{
  "experts_per_token": 2,
  "d_expert": 32,
  "d_shared_expert": 64,
  "vocab_size": 4096
}
Below are experts of layer 2 (counted from 0) of a mixture-of-experts language model. Rows are named router (the router's row for the expert), gate (a neuron's input weights, with its number), up (a neuron's input weights, with its number), down (a neuron's output weights, with its number) and show model dimensions 0-95. Each number is 500 + 40 x the weight over its row's rms, rounded and kept within 0 to 999. Numbers have three digits each.
After each expert's rows: "gets" lists some tokens that make up at least twice as much of what it gets as of all text; "comes before" lists some tokens at least twice as common just after its tokens as in all text. This comes from a sample of Wikipedia text that the model never trained on. Tokens count by the router's weight.

# expert 13
router:474480537529406532510540523468484490486523527452491551533439505467526564571464459532491506435456531517460475440508481488544538545513498468489419523523546464475486435560496524562537461522519453467498458470540534427470544534464506501557428471423416522525516457526528489487507584568462462469
gate23:528500512489480476523507555491547477509484532507470526491512547405486515538499542480493471520460583527511424505439459563522559496504507527527498456561549575523433396511533539504489466565493440518497514505492412560486493531528516474398474592516492475573482435478498489474542542483473448502
up23:524492523540472544451476460516447484463468487484439533527511475441517490514499486520561529476512466449520516477562500575524555591536547455479450464406493477508438564550510486520511457495499519494530455516573529443503560530493548428566480515492478572556500458432535566494510513398517485479
down23:485518514527569446479551438563552506561471425580496490479515443428458494501521519535463563541461477480504470504546487493502520492530490533487520463449595436529462450497514443535501473537524470486446537541502502571437502506506463466464482587619479528532473507450457528524525470476497517553
gate24:490485534535415509554602573543479427591473465538483489475477552453488505463565492493463468470464491560505488482444511548560429521492522566490391541509479461429537502507460515546557486554461489549526463461496554522497519454483528530462508509496492504499478450513512464483489585539497527473
up24:490491477566464506474513420504467506594539466554535521508546577509493519484529513507483521487509507464486482475476492565412496501511461461512442493504553583513537421471485503537530443524432514528471531488439581499522549502551517490488438555524586427472526543459386471459481507486509489490
down24:509524513487445534496469503531493514488535539513551577471455509508471444518517456479489581588593488550536506543481545458530475455526489492469481481552484493443441467494430458480511443554521555506459500490485492488613517506513485616479502524528476538498578512582512532430528487541527513544
gate25:493510551512492536477450440457464528479505484413538552494423542501531537576436517482573508488512496473453540442498406500524491437491496498564478430445503533549467536550506477504479485528440459537453546422451511434495486501534491434467479471556523541515477439505521473448450494578470505481
up25:442503439471491538468564472512495477487430553478480561533526479490485547504519479526498452435467432454469505496491480455445547445481514548487481463481546515501608446466531560498484466488557447517477510528471405462497479528445522491478529469494545503575520545507507472500376549531545428483
down25:489462468507547579470496510483535541485495468465502461476506507530424479504496457531496424514512464461553525546474473514409446534523386471456418501555477486515497551530559499518536526480521552524483465528457462502528444471466486534586538520499575578508535554515476607488531487508524451503
gate26:477460457480519470482583536548552578490505607525539509508480528480474500480537466473479452459490482528505465408445528526539510536526484540479505535518455571477484389463505561510504495531527509472430417538476481464492526520530529504462533422515531505495492497567459529490500475562508615487
up26:501452527485540481468496558565478512446426558502511455519527471487538559555511539460516465508447495500561535492519465457557554471426508488514463457475478523493576537543526380466477463447520463539482582460491575537520504526471445518536451452459548491477504497415456464525495520493451456478
down26:533443598511528456491532464415436480508484495506489540483473569483542464516526481566444485486501487554554503546560504523479538469516485472525531497477497475424433548487526558543480434514465491513452461492543436559489488510518462455465441453459486487482483500459463364487477565493448529528
gate27:475431420535438514521525488492452482467485474499517552488461452526476511547467480539503463436505460537536482385480542519533501479462535523570469488509529493507546447533487557546539502461515446504546491509489474495489501452598484583464498518437491516516474570489565477516499581586586468484
up27:568417472516440467528493550553440509448447434553495485540528485561524485470512541510563569528497515565515461502541488477575505542503468543492557455480484492491505511518538589470510496435577509537493517530421496526551502444560489549502486523465524572577483510450511480505509560522544440493
down27:495513465497491619518454400480532468556446487465448485487502473514494513465503511462440429587487538484586516473397518549551534466448541507532478515496464515454584479514439470509463533450487417569513505531536454462494527462492460476477471503532456540491475503493461507484563477483526507498
gets: "s", "ers", "es", "ies", "ation", "ations"
comes before: " of", ",", " and", ".", " in", "\n"

# expert 6
router:473427524515470507527545530426480507483534601455468497516453498482528520536437490525451476458454531537487554463508453472517492544541469480475465538509532462478496474532534543523553470573528435467431474458535515449448523517472447478526446459480447571541526482545543548450534537572423472431
gate4:462467544449466466591509550535428479581554526521442481514497474485494491428560501512467535437483522540516542513541538485469529465481522504509411546519483513463459588458489518470505517548530568496399495455495451513500483436572508540520428480510439497562517509482529525445537554511538479504
up4:462480470475478477528512500546466523516561598536495503525525433566533480481466542452462628484500495532450459474450452503477451435490511537511448457506491476514512473500521563519458503530500530448514459479513476519463434486478514505443491533474372498529528524515497483400461520488452480591
down4:502553554491513576510501501467475515451485413501469464475525522472446520560454514540496458467575445512537438454499552523586507483431509459481455522501491466477515440544502456555480483473505491429531510482468437513563580451489461545586444528523448428483503448454472464490566491517491519507
gate5:484480500510515553472516518544481505430526487465521522431471556532537531525496448472516439476488490529526503480444522485470422599496388524531558402455500444541455485414548517480512487510533446500501480447497412500471502436465500484498446485549512513540486526491511551450454492553472514416
up5:562456548523460588493552492481515550551564513468588505496508473499406444491464510517515500460460435499575534534516511520474451532525460472575471480544544519479538475415533515488513446552490491462482461503459538495411516517557452500465443481494530538460498492582530489421503462521464508534
down5:502511511545495414538508490567458486519487419488453498405473523402460434515549448505486507485517485512460501445512536549502420517512532504540535454474548548540518481487555531407471478489452486489515487489509508512501490511468558479433503454502561462476530506564532489484491616479532428438
gate6:444491514516460543531454524488465433471528483586465522531457461582551516491494546529440554551505435480505524553477549459474543571510507492484526528485475471510504556455462503504555492489562537559467544511499513487567551482477458574442559535493482564567506486494498558564502532568458457431
up6:413468470487521509472421503468526558568454538462404505467553555468584455527608493508411484461501495504501480462518528474497495417471531551446492533525543532541583525542484471525516437440507550478523457476495455551543514502506490486489510570521539474498475532492510517546531494466546483475
down6:550425572479527499416513489548488503502500554493484444469447506449483513478460426454556430470523513434545504510533455464453496427518500459477447548588503563515485537494569508525469539513499549487517485508537449520439472492449470487551516568479484454493466446464558470428498534429502462515
gate7:500427499454573513483486574521548571517476520444544523475553535489504551496541529490479481496484522497566524532442472567520517508495444571396482537533496532499531542572462497611471480499543505486539473493490507457457472506542520496469539455447492545475549533401547499499511589519489509452
up7:484401489461485487507463555475591502507490519464558495577545516507479543502542542484507478490506585569528551516534517538510536522496495564449483601545467527496488520475489519469503515519513503409450487519546461473524431456520551461413488564479499516466495491500530446552577456562506454466
down7:519492438506510526522493521533494498507475549517500502516563485536472579510554568550576592523590490538571529426474485522418493497532517592565427514423529567483524438458526483509522511542467519504443507488477454463508443546491535445472483482502467505492488486552503481481550459494440510447
gate8:481517458524574494458548402458489542512454458505474530550501613502499527480485537484540538489473476558518531555579537522482449432474514477483488516514448541485427508537453499529522498430497453523474489397536504470448517453485511467475428553434416520436539486481464528504474526519512489482
up8:486508579447524517518480473514484509455492489539521530482492565560464496497552395544447499473546563522428494505552470480561523489529498577581539543532563494458532503470481555527473463449477553474462499531403519502435497509518561503550561507464543498539541487484485480481521382490491489514
down8:537515486482547459509468477567532507540496502396515497511485452504555486448492535484496562489544446517491575548535528533535527577503487524533563493548484527491540504491491494543503462539560460515460512520568565618418508521539544562600503510500500510519483544416550503516456520456524502531
gets: " in", " to", " of", " for", " on", " with"
comes before: " the", " a", " his", " an", " be", " their"

# expert 4
router:490487529517431540523497517457464517490562563434436510526468516474503561526438484541428483458454523498473504482515462453533505525520462479407482552559525446499471470529542531569516433529518450443484466472536544444443531522491458406548442476453456507523524467527516547476476544527433435476
gate4:534478490429477557574468533446494460549566514468550511515502534486488569547529461520547467499503386491517535562512419416521460437527488545470497531540454487446506502523509497526490489493500423496469521472517528507560439499517525459470511457480485474537455470460491593507414569472522473546
up4:529469494495516468506483509556541552438427499530528502498464448491525445517489447579538460457535533572454532529496553483454451503464484398547516506457432552471552485570479454494494510488529439531533469544428499525497575499507454464537537459491570527485549528471489479553513445548474466426
down4:574506540456494475523584507557538458470535563550535560502451528496499599519452461562508471511505516518532452493574503535488499488418514496569544538466445511497457468427483513548556507548533556450446539504475513522443430432438451491523483498455456523508523522539515495533537537528505542459
gate5:431488583472555453503435563450447538486526562499462521493549503430463525507484513547518536546566521490551539554469556457536476515485536561451537543521541479563575447496506513558515524507575509554435469436495496506500501543489468506499535512502488536469511528482531506474455424440508424439
up5:458546572457498510534481402485472557483514491422518493564477535545493496530505450481486408467523499494512485471474508551462412531477502500448455493514530406503495495547525537536550489477526514519536500511489521510607526504487531502465513518458488570469450570617411528488490521498452500502
down5:500432481539531478534529500538543540498519412492515430521524474469534575488555420422507453493516519496503513513556463564488535497498465517496474458569495509532524424509552552446485475529599479440540496452533545499488508487474458512499479468572500555519475546497446477445584569472467439508
gate6:570525524519461568506482542481466548495553566511487524475464494479469462546484489487516460407486536517485464525438424464551512450467502527436506533533441508526435485580605465554425458526483511511496514565541516487440544558493549459461496502482474513559465474541477550462434493507506493559
up6:538497500478458488466547545525495525534430604476516464480472515548538537510523546536494462552576597524451495564425479481444534504499494570426497463521507492491528515511567486595501535473507443467430495536513492581524440503520552528538469467493516517500505530434474541497517489491496451416
down6:543524462501491490557453448505497522570458528509469455482451542533538481586504527477472519519537463556537482483470518482540545485465479486623584509528533454445445471482474477405454516528455517495457532487477486511456467452524473479480485528487536488559559519381499539486510517454538413502
gate7:577515513516393484569440505431494496525495558486480551563508513482526528477412494539540505476422486440512566515502524501492504467469527510525489546497537537542512501481575516473502600455427477505446491464521512453479475543513452453520467559544496600475516462505526449454520536526550467528
up7:488418495450524433491548495545560533528400497540425439498536470518568484488537476534431522571496515471489513462519482486493496449496474514448595509493550540467401530495450533513472525529535465503466530526544556509440470489462505478418510587485429486534479527523476465484519524538477532465
down7:421398553502483469500510507523454507496482508469521556539527512565527589559492552539493441506504498500519569427483466511546491573497511558566495523522504556558554527503493501521462515552548522504531480466499503557535517523458508505457508467450496453427504502517471556492475484373510454422
gate8:504490485460486522550489448506569491476492480510458462503583534475424538535473558581477490500430470492474569506464542494518470495563499578498617450505538477490433524518597495560474425520511521452477483496488533493498499489495439447491509516518459512459491396513461524536446515544508444483
up8:424425478481434488490469483529516474488492485501480544559541502460509501515475473508497412492535528539486497472492476496455561527494434533529482518470539484528477625553547460554539535538463522491535544564474555492570452456476521517427442418543476520524476549587441462508501472517492553528
down8:545532526548436459477449479475475508478515466546519491460566513544530524432466503456503583459499522545572507464477469547507516493525497559496441562468483600442423505568506524542511467491506527560490497453438480483511484454548458470530542463582583496473537421463528551526509523483511528537
gets: " |", "ed", ";", "ist", "ing", "ic"
comes before: " ", " —", " to", " by", " +", " −"

# expert 28
router:485440502522473507534523527413459506502526546483496513528447506469547544518453477510442466489464541519481532487527458489520492529526455471463451532531501464467472446523525580526566459560537446454432468456546550409428533567479482472530456449474459542527558475546536524474552535550453443429
gate4:478476461549541460521538482493530528488519507547485528535532555446516556532474481474502562529457497520578521460475456451475538438436537399491553505453481499450490557497542498444531586517509461527492490511514449458504504506451550479434479496408524530437561503470414531469490599482486503539
up4:503447483552509470520542532435458493424548447427498603491580514517492372540533505509532448493527470461477453497470537506464465496493541461487533551496561547484477480524520455493553498460490463503484436536568448541491553428532538557518489479475498499581491481479558462520538473527479489478
down4:493513479468506503463497447445502460544460506450550459475468508523534559517529500498498518472520479490465555551450515501486558506558550476519419418517495488573527517502497531527582485572515470378474488548555546593475537482510475533541511535497502492594547447459452483553435526517463471476
gate5:484509560470569495489595510509492526492451576485502490555431449454502477521437475464463478468473485558575574498468424492486470514431491477542534509546619531467503497493529448474501470522561474522522476518456563541478524544448501553513471449463508489580520528439448496491514489491502484430
up5:485482434500456543475411548450464418501481543459599547443480535507490472531534501480437510522486483513518531450485530465467424525520473536530479458491512490466452498542494553541484538518461516454516551448477465483554486501506506547493548500598443478410505497562485536533432553499556553457
down5:422455507482480514546530430539493476510548510480508484405505518470540534514514552440583488490474544472510509484458437530482540508434468538495511469501502522472568564460511603527490432529465554514519578508503463523472475478528524457418525556502496409543485531498533438506483522539437521563
gate6:459495482560445494502512560560517487432527551553548509495519469497515493521535496522443503527414488539481559456558453498466543442491483490487474502504475483508544402507520550541505468559536452511504491470472489403454398557535559454496514447490488505468467434440553518553542489419488528503
up6:481507571471538467489481472481513557471454492418438437525471476536443484510514465528501510437489551524392509436442563586507490493486537509511486469522530524495456607547491470454477435419472500453487509473453462550531518469474468555511455504549482451536539516507431528444498493493456524529
down6:483513522486507506538539505491514581451465544460442476482505529476417455504374539469458547481503526549424452417539519486590436534549513455563525485539481525525503494408488492444499528504461461481527501508527512526526589469548453483555424525517505521492539467491530516454519506506503531539
gate7:550460466518453574446468554503536428538511430548504550511522472421530491517502478477501510475442511430539411490448523532560545484530551514561473440490537447489452504471508481547560455518464505538524483533537503549459505552542426560538490453475484512443472524531456475558531555538474492557
up7:455569547496428421426451488450514518450473502494509531440487472576505557444482531502503510480521555559496505506532527526507515450503502463452489514460525587494516483498475539600398436496467495452547515469508466471529453437467472446496451503490451499518472461462492476542502509496453569582
down7:511593489498458496410490520486506515548560436464475530460574513505487479535525465534574427466457516493481504447554489536453514556518487519452448451499527471467511478540484558511578485449569475501486527529507538435509505496456532457486533458431489504482543570531507557598443516516518508427
gate8:540378537496565490502559509421561565467535556486506497488445492411534569478521573538493542500478520480501483554473510521533432485472475482514495529542490461559507543562469514476504564466445530573499493518468516453460489513486494421471543471455523537519555507569476518546554515451523528485
up8:517507493465388484489467488526397504528506459535493471491522481564564535530493475442490509555483459543483520430417612451462544566523515458451540487501471487500477563468497439491485441485504500473472517506529516562546468453559444595463481510488500473469451516529536489493529541556527485515
down8:487543561500534495473550461510478496528568478522548503542471539460538582508507463507527484584492467498501547581591528421565514587462506446472534476523479528500449565482519431559515499426513443500553438471493421521512535529522528513495513517519472488489460549506559514564531436466505499512
gets: " of", " to", " and", " the", " for", ":"
comes before: " the", " a", " his", " be", " their", " an"

# expert 25
router:466448512491495534535547523447516523411552538441441485577479526462533552506497458534438493447457567556499536473533478461517488534552485498463493562537517452422541442546484542549534467530547437453461502470525507456476538561430475464543473438484485518514539488503474542469531559532452449459
gate4:469485499584456500472466487505471455536563462513525484509458568528447508445511526538557516427481545477504431498463468484542530572547516483481467505521550500502536495474494528489453518573532497540536516525445401416455491458527467509573443505480558443502534406515493507501566541490451511570
up4:506494604497544493496428536466476479509470483502479486415437539471518575496502512494501482433488480523532466429461471465455530501514472453486503437505479494542508515517478530438491496499475470521505542558517461468405403478494535495559423518542596484494560436495557434520551463487468496557
down4:473538503530479451517488483466499586510470483514508513502525561570449527417522554495490567414497572411530471558574474466528529492417502554505454447530580553469510530499459498485476445543557509501569517529484492573474469510542490476466496518518561556486459551477465447486475523477486484538
gate5:465488501493482531484540551423499479395563575474518498561556514500509552504514510455498527483521528551466538474481489459509510493524445574422488528477434514460538503579477504493474505456528505479510597416529481449560537446427506473514484483505501530485459472450426549540467472497482501411
up5:560555514503553502488462484535424466556517461519479522482469483474472522498415441544555547480531456521466520431479542549498474451526443472611459453493518497540465467530542498473486466520517470545478469535489518450440482548557519495511561464484479535513440554511543373470563486527542513512
down5:528555492489491498482533434448503457545567518456485544510488501447540521466491537556513517477494394534502483479472483506530529477430475543517491438523541579452486445505572565460518425466510485460463474537559483391489499531479462453538510529581505549523550467569497492438461492444504487534
gate6:490568496467530534536474583506519449488509404450465449510479457438576473494517538490486530547493446540475506444482424457534491512539530464460578479449522468479538556469488507485564464553530496499527459490517513507555563495482501416422454430489532502449460454471499464462548567508541519473
up6:552488526453536507508479560454509505502587445464542506457498435494434555479493582510554451451514461398552468470491536460513483509538542553526477475502493585519435524537554494552504534558442522523514448466517435457479496465473514446492437536479502526510444484467513557515460502565486451548
down6:433590470470445502489520503470524489522469460533462474500520539493468507537541509439494604472504503477497528542472461507501610531432523581516568517521504515463516549494454486476515468542543491542480551569523527535529540451517441422450499460529574462432473480519519515470530582485517440480
gate7:421509494477567501447527458490535569508535541526563452530464535501582513488572548507513542412513484574578516536514530476454447508423531479496461549538540457479559505485485495517481481495501514498478530435565562523579506522460567494533493519501499490496550498407474504560576487477497501476
up7:562473460531475551465549510513503482520455581503491447538453506482571557455560501470525520486462532480562533480491479495442480502495498493494524530516522479471589403557400553464490523520540510528508509485511539529566474597383507494489465482528517544530573531517519487565549499476490485459
down7:551475498502487441516516529506522519529439469470489414461504501464464535600532496530498480478506465537450478542430527515546400482476525558513530512460341496485467528517534453466472480493438515528477504513459542521484445535540514556455537463544485470545479525506499580433536513488525451488
gate8:408468492546451536494520542485450524460494517512475407530586589490562491518470531433437553455473467557482556465513510518504481488533507521502546478491540485508464461535555519517458499505528459491504510445422471545434494462459453525437528472508580595493497499465545468484523468470426518508
up8:572521518500476533453466509469481466472497518446512405493494461522529444449535516492506515562505480508455448603451532481564490504515460434488515424504480471513479541504541527469490418497452451538464469494493516461524488428514537438612529556535421525512503516524443561503560533507549502463
down8:502397541483453454465498538526552517521571477508538500490550535500552554551472528466478468479446542530463425518501468508475600510511422557507476460454515419447561462493494483482427473535482477515515523433501455486471481509510553445470482495453505566511477567445563523450535510553536530504
gets: " a", ",", " in", "'s", " an", " the"
comes before: " ", " the", " first", " -", " United", " new"

# expert 5
router:481507508519475511558536496452497497476524534503483491533425542453519561555472478499437470440453511537483520505507448457538483535547445466464487557557528402502434474548512567562561441531477459485486489467529532442404525521462442485554464486488479532534534441533508528476497483539469411431
gate0:555463474516420500457476462544538544506490520504498501443469598488472505536514527519525457423462404517489548557479501454477472530527514543495479579476470484520481496487468496481485449488570490536405501567524542517514534478459467504474526415490515459534467465490497464551470431552481451388
up0:503538502504564475455421468492525402488491577514445433531549491538597498497462417488493549475596518495420523470538409513471460455463469461484441532459532433509527564479483524527460506509503495503533498549516453542517522457533542475508507590544472537510479494484483535537465495524511492492
down0:453495561477429445474467529449517519491533391549509538558536508473485475479528437433507460436414489477510481555509470543516528459531546508536497522493563546464522477497492436577524501450533510564443456480578498538481500511513561494487471466493506497459510470562485551483567475596526484479
gate1:506555551547488504543505524463508481479475511480512493507431594395562451541495416504472453493441453450531521536530486483532476521553535460505548507542481407509544498560491519497486491455468450522514500487478515526421458495509464464451528459514547525446481525497491513482471365510501456426
up1:426501469525527502525477541536488513583447511498492421536596483478495534470502505539489465571495500544439530461539489548495441496489439450512563469493535498450552498515461508528438507479514538378556500584506465480481528568477468545470581502489526535458474528560480515548550527483510542464
down1:537469542485504497500508507471542492450510497531591440458518499523505547496484519502522509520609505482440403492470522566529484436574505470537550503543501463476524538541447476556549503482557491492500499543506492583487427444421472414491456520473534578410489466516483500507496466535485491447
gate2:472549505479484482521519486514521511551488521544515514537490524443530535463450526517503467474495417479567548586438469508585492491513455542577492538539550465505456492550512471539563520521492475449547512482431500512451508517500418553533516585448473516550490537512417538428542439492530428465
up2:464466484517479470478473499474445537540505490431537502467500519577436575510489526491515528430477464527552531513404505554478466475503435549512497477553468453540503484497583441522514497512533486441416560436459478467481519515428495527463544565485524450552517493562496489492538485496541421418
down2:579493468567453525547442482512579487514525448504384491522470474551456431525572469544475462504512510455516489561539605523517519502487561525471539503501510465446456548479509484414470449549473500474555468530550482539488456482525497557535527447549466465500493519432507501538478493511545451507
gate3:472496517525585423528451502479502507507460513510568447467582519473557563545495510437404518531503496457575442493454561404477571478538533441453482542546431507452473495502520513551547503523505423483457514481519531519477509488448480489484475505500541494452452518535535472491526508577497529452
up3:537528512474497591444491465501474435420537502513509498540526540606608490589527464503462567506536455459555438471490518529564535494446512462545476526455500500540426460483506474469463517482496559457487447494522432482494502513507478444528592514507455522484488490536534496557456523488503539514
down3:502476501459439443543497456562463553471559509541526510459480489519491487463452543542506438531517483562477439473482461513566572513445545526469523530472520474432447456508519568515447510421493511491520535467439479467470472514385522601495575509514505461519536531423471503472486502545471527478
gate4:427482398468480551512490507429466500543504539538516473481498549499507533487537440471487551515448413526506477493533455493510488492451490435431486482518475435529476494477461492506563446540531503520544531431522493585484515494430474540490561528541528601466538539516448501490491566595475468513
up4:493464420531504449493537515544536568595504511428529527428511482492474400508492517453503551475467452446482491445552433476506447489493508481510480470524564434490512436513415458512464496511474454525507527499509507505529511459442504483563555496463449532526500513543513426456556531444477416509
down4:499539496507508527483511500531475513529558450557485472480526426461448520501520478580557501497547500529510502488559477526459551538448452486487472400520495471432487480544436475429508495407453455525556513436527442463533460509510572470430483492595536534555507484540505540505587535505513485508
gets: "0", "9", "1", "ing", "2", "8"
comes before: " |", "9", "8", "7", ";", "6"

# expert 2
router:447455566486486546542525500417464510451527529483489504527412567476549531519465428513435488459481537539501486472512486457533515542550470464490473540536570458426476474578526546531569471519520503472485479457563534465453533509477443501533431469454463544530538441540544541460529530545462497452
gate0:475508474539494490576519488354467526423503512558478525496462549476539452447501456515441552520482463500551570559506483507493534573512535490475484494503523494455556497480462429541507566528489553524464468532560480433451478430524487505470460499479499493476544481483545581434522472465553471510
up0:518473528489492561498463558578471534531480486543494431471454559513474586502532557511578489497457568517540536472501558544474517434498411521518500575486506479543445511535463478479454419521500531443542547474449440536529471535551538571488507465531523450537455455518504481507546542477518473454
down0:489442429436473523518394563553528395473519505530521506485492499500471496518512433510487512560505478524564480562434470531478489577464476574504484496468481495403558510518603509504525487482470430477512546484534490487531569495465466521505442539554507462491473510445465489504532428500479475486
gate1:476516478442532456550499527520519568485548525470527487479470528582491503458498398490471482445546476423571465456517420518458521509500519438464475505467562481556451473507462557511604462535509564486504466518527512557526527421442477549473487489476506548472460429512580520491485493533482514471
up1:542524518546490590483530505519562466540449474555481497499473439513498444529516535544524471497499527576420467574508471501506499503478515532487462471537493471466589491505510476507456546488451379508406507511501443476520457585562463501465448540464475529541512546425443496480502448519463492533
down1:551528440488519472511496480426517510595549542543480526469473559507583529441542493468511501501471512540515562456454550479483451506520441464574427564433550439538485457438561508539493475492496447462494494561521514537499434529493550526486514529508509533490542460460434426540465481458477470529
gate2:445500516500507541482497587523467449481486533498496464456471532489460492486517483527452476441442515460561481492540475535492443500559471569505548540539501526504498511533568535389543500576513490514458483448504524540443459478525464481532493472464512536564530451526495572501365496441489546568
up2:541429412521510420471492480493426501514506471525487534581564453506541476504463471481545544514522566540493493588509412518483545510462497438479544436448460492461463452513514513574471466516458522483481450514472510517560522487496511495496493552514487503455446571490480479527627486455499470469
down2:563459481515483584467516488478514549524526516520562570565440531499528515391502481485520483412434520528484494486528499525500614519444499470500461499455485585500578526476427475469489526498488526539495469510513588467522462488437488578505517513505472528573534484449519528566485491488493475517
gate3:514536568515485530497476488450455501498513458528525530515486515455538481557479478507479475585517486513479505502506524528525644583429493468494458462495584487460472472556454556498587524411474465480481538479527476580522509598489481491516440478448503507502530483493540444479430482530498457508
up3:535537459519509494527545470546493507495530507502498525452602470474486562573577504507533504515478488483470531515496550520511481452558468539423545410530422457436566458491599522548461437477510515483496466591475520461506568502492510575496512527488517495452472497453479503507433564533544495507
down3:464439495531478505567465440534525513500498559538503510503582395455452507473503564458521471446509461471492408591527535488476438545580515501495455441475475467492479443553522518541479493566569508551530419496501545492514528473475556482502552490567498491501461491523482546533508495520475557464
gate4:439495473542555616473486517534478508474555560482505554513475530543566517547518480503490541452515468450502454417497561521486543539624474505544498504488525534463474488481495542490522468540486628517466522512603503507489508474497485516454504519481469491547519464487559458490487525592473509491
up4:501450542473520457477549522476494492543400490488470460466441458436459525484485516465504477550491512468554484526555529501583518480410477479475487469479507482484532440504528500444477451470501434487509407507406509522501584504497476557562476464505456530448486584535434509514470520424550520468
down4:502417451519501480486533525492421487513540517479443495499453497481536537522524482502530439545461519537488511406500546505492399536549424393491575568495447522529484571529499465493544440496507440484449518436450528436488522476484452519524505518547568491537467513484545438501523458499526466488
gets: "|", ":", "-", " Total", " No", "°N"
comes before: " ", ":", "\n", " by", " Total", "="

# expert 20
router:452455512540472528507495509448500520499519547442459523518447514406522545531475473517452461474474514530480511442514468461524486559566432437472447556534527442473472438515476527544552459538551450451465486483564521464446531532485500432543438447436445536513554483506544529462514577541465472464
gate0:483484483533475481560594504557496498467479545478512512482470527463525452479500557468498518492540491496498524456439556531524471484481531522495496550592502529379420528464563548533515500547534488516553515492524468434402509459480571523502519473481490501544525485465556464510502466545578510394
up0:451519483533500505489474438514606503515446501504478494527516476496616532557528513469426509555538479502504561490487479485537461509462505567488511507569477492426500437487558550534491524529456561522567526464526400519564569529482524489521494455540506515513483518518494542537433594547507479456
down0:497543528458462518455435514522515503441481500497450516510511514532556477446503503459439419479590496464478542486518517472567458451493492483476508559533557519458475413378505538526505456423509480488513516530465508566434525390521496455453488478505489500513430500457570484468464518533500531484
gate1:435432531480469533464461471568500513528539588442526504463516560490454501472486589530439494502502424517470512484493526476500501503493464479472458537505506560460470479503514529512579513532459463446559432502529500541461551476467597609484502481508437544466477515513466523468446475506582465538
up1:449512570520510546483555474496561487500481444540492481500478542500543481461503461573496455508449518561443524560461504499542496467512506471554446509477532533497468500480450433470410520504371476481582540498517515525494538528511513539469517525451452504452502562436457475387449516509516549500
down1:555539592520489600496518552462504481477452522490460531455489535570495459470493520555538531556520424494482545503474513476443507502526443549531507548534569548440529499453526506493509504526470517559471411493482487431538537481460556468441526495558548548427519463547452500502442500563511505533
gate2:497504503501491519512483504521489524539451465450507452455522511487496569476494491516497490456539521511510471475477565533505485461565435544453478587493530441494441447533464420465605510480458539398490473492602552483503479502525516433462481541483517486470460462484505569499463564482531443401
up2:411473468528532530465543463507590429530538526498446484449467467418527507530502515485515481472413604479577474486504472538430496492457557482551513513515469491536511465464479454498511531508558442488462502532520498483508466487466498534464481453536491484457554537553509524453552498489578496610
down2:471531548472448458558510565478473590456460539555552465468575458496515485509523472525452484514445507476523481549502496517484420542472524485513508561408430506565544452529476556536421451507491509497578500553487549522431477505530462494512575492485526487545442487568450467519519508519535510473
gate3:525524523548548599492462549516486573539512513507481541459498518483508574570474442527496434486473494472487539449467535372533512491475455519463487560556514509524523515522497476543482428522513481442510506502509443565491481460540530446443459530489485520422540564522548451504481433506530546442
up3:483502536469514503519443467540479537519563511524460465488489575496477455458519545475481531562544536541516525454494446508467465510445477517557540453433466442523514454544523446497548564493500531524534528478521557366570458559476505533517448481517484472529481485434461546451433541499470500589
down3:512552519487469541501533475549490484528451449560566483446512484506487457495446546459539480488577508488515504520578558496439494480525452506527530445518538536538482507517507525518538453437485468489448448504590567441451512364541500522524488540521520502541511440458432432545455482551512487500
gate4:452501530502512521456493531473531513502455531432460515522437520414483518572471505536455542424424524478517561479516517488464437555471525416554463494515500476499513508502549454524584470422550510552456533455507426523499512383536538483544513515523487501460482477540528534497457493527485577466
up4:528485479536533543527533508523540516444511459466454489560531543548521446509531476540546527490589472552573450524515479502517532435490424568448537440516535512486565438550473524507499471543452499405541483479481514445441513551543491433503450465502581514510525498492485447513581501482538450465
down4:519419553477460475452604571491493490416492510520470583543527521525463509478439499501475500579462486490503466504426488476515461538535469496484491459512468532458518524500507571468457397583451456492584533486544496489532494527522457560471530489546526512472513476518570538493461551506473444523
gets: "-", "|", " ", " |", " -", " New"
comes before: " ", ":", " L", " K", " B", " R"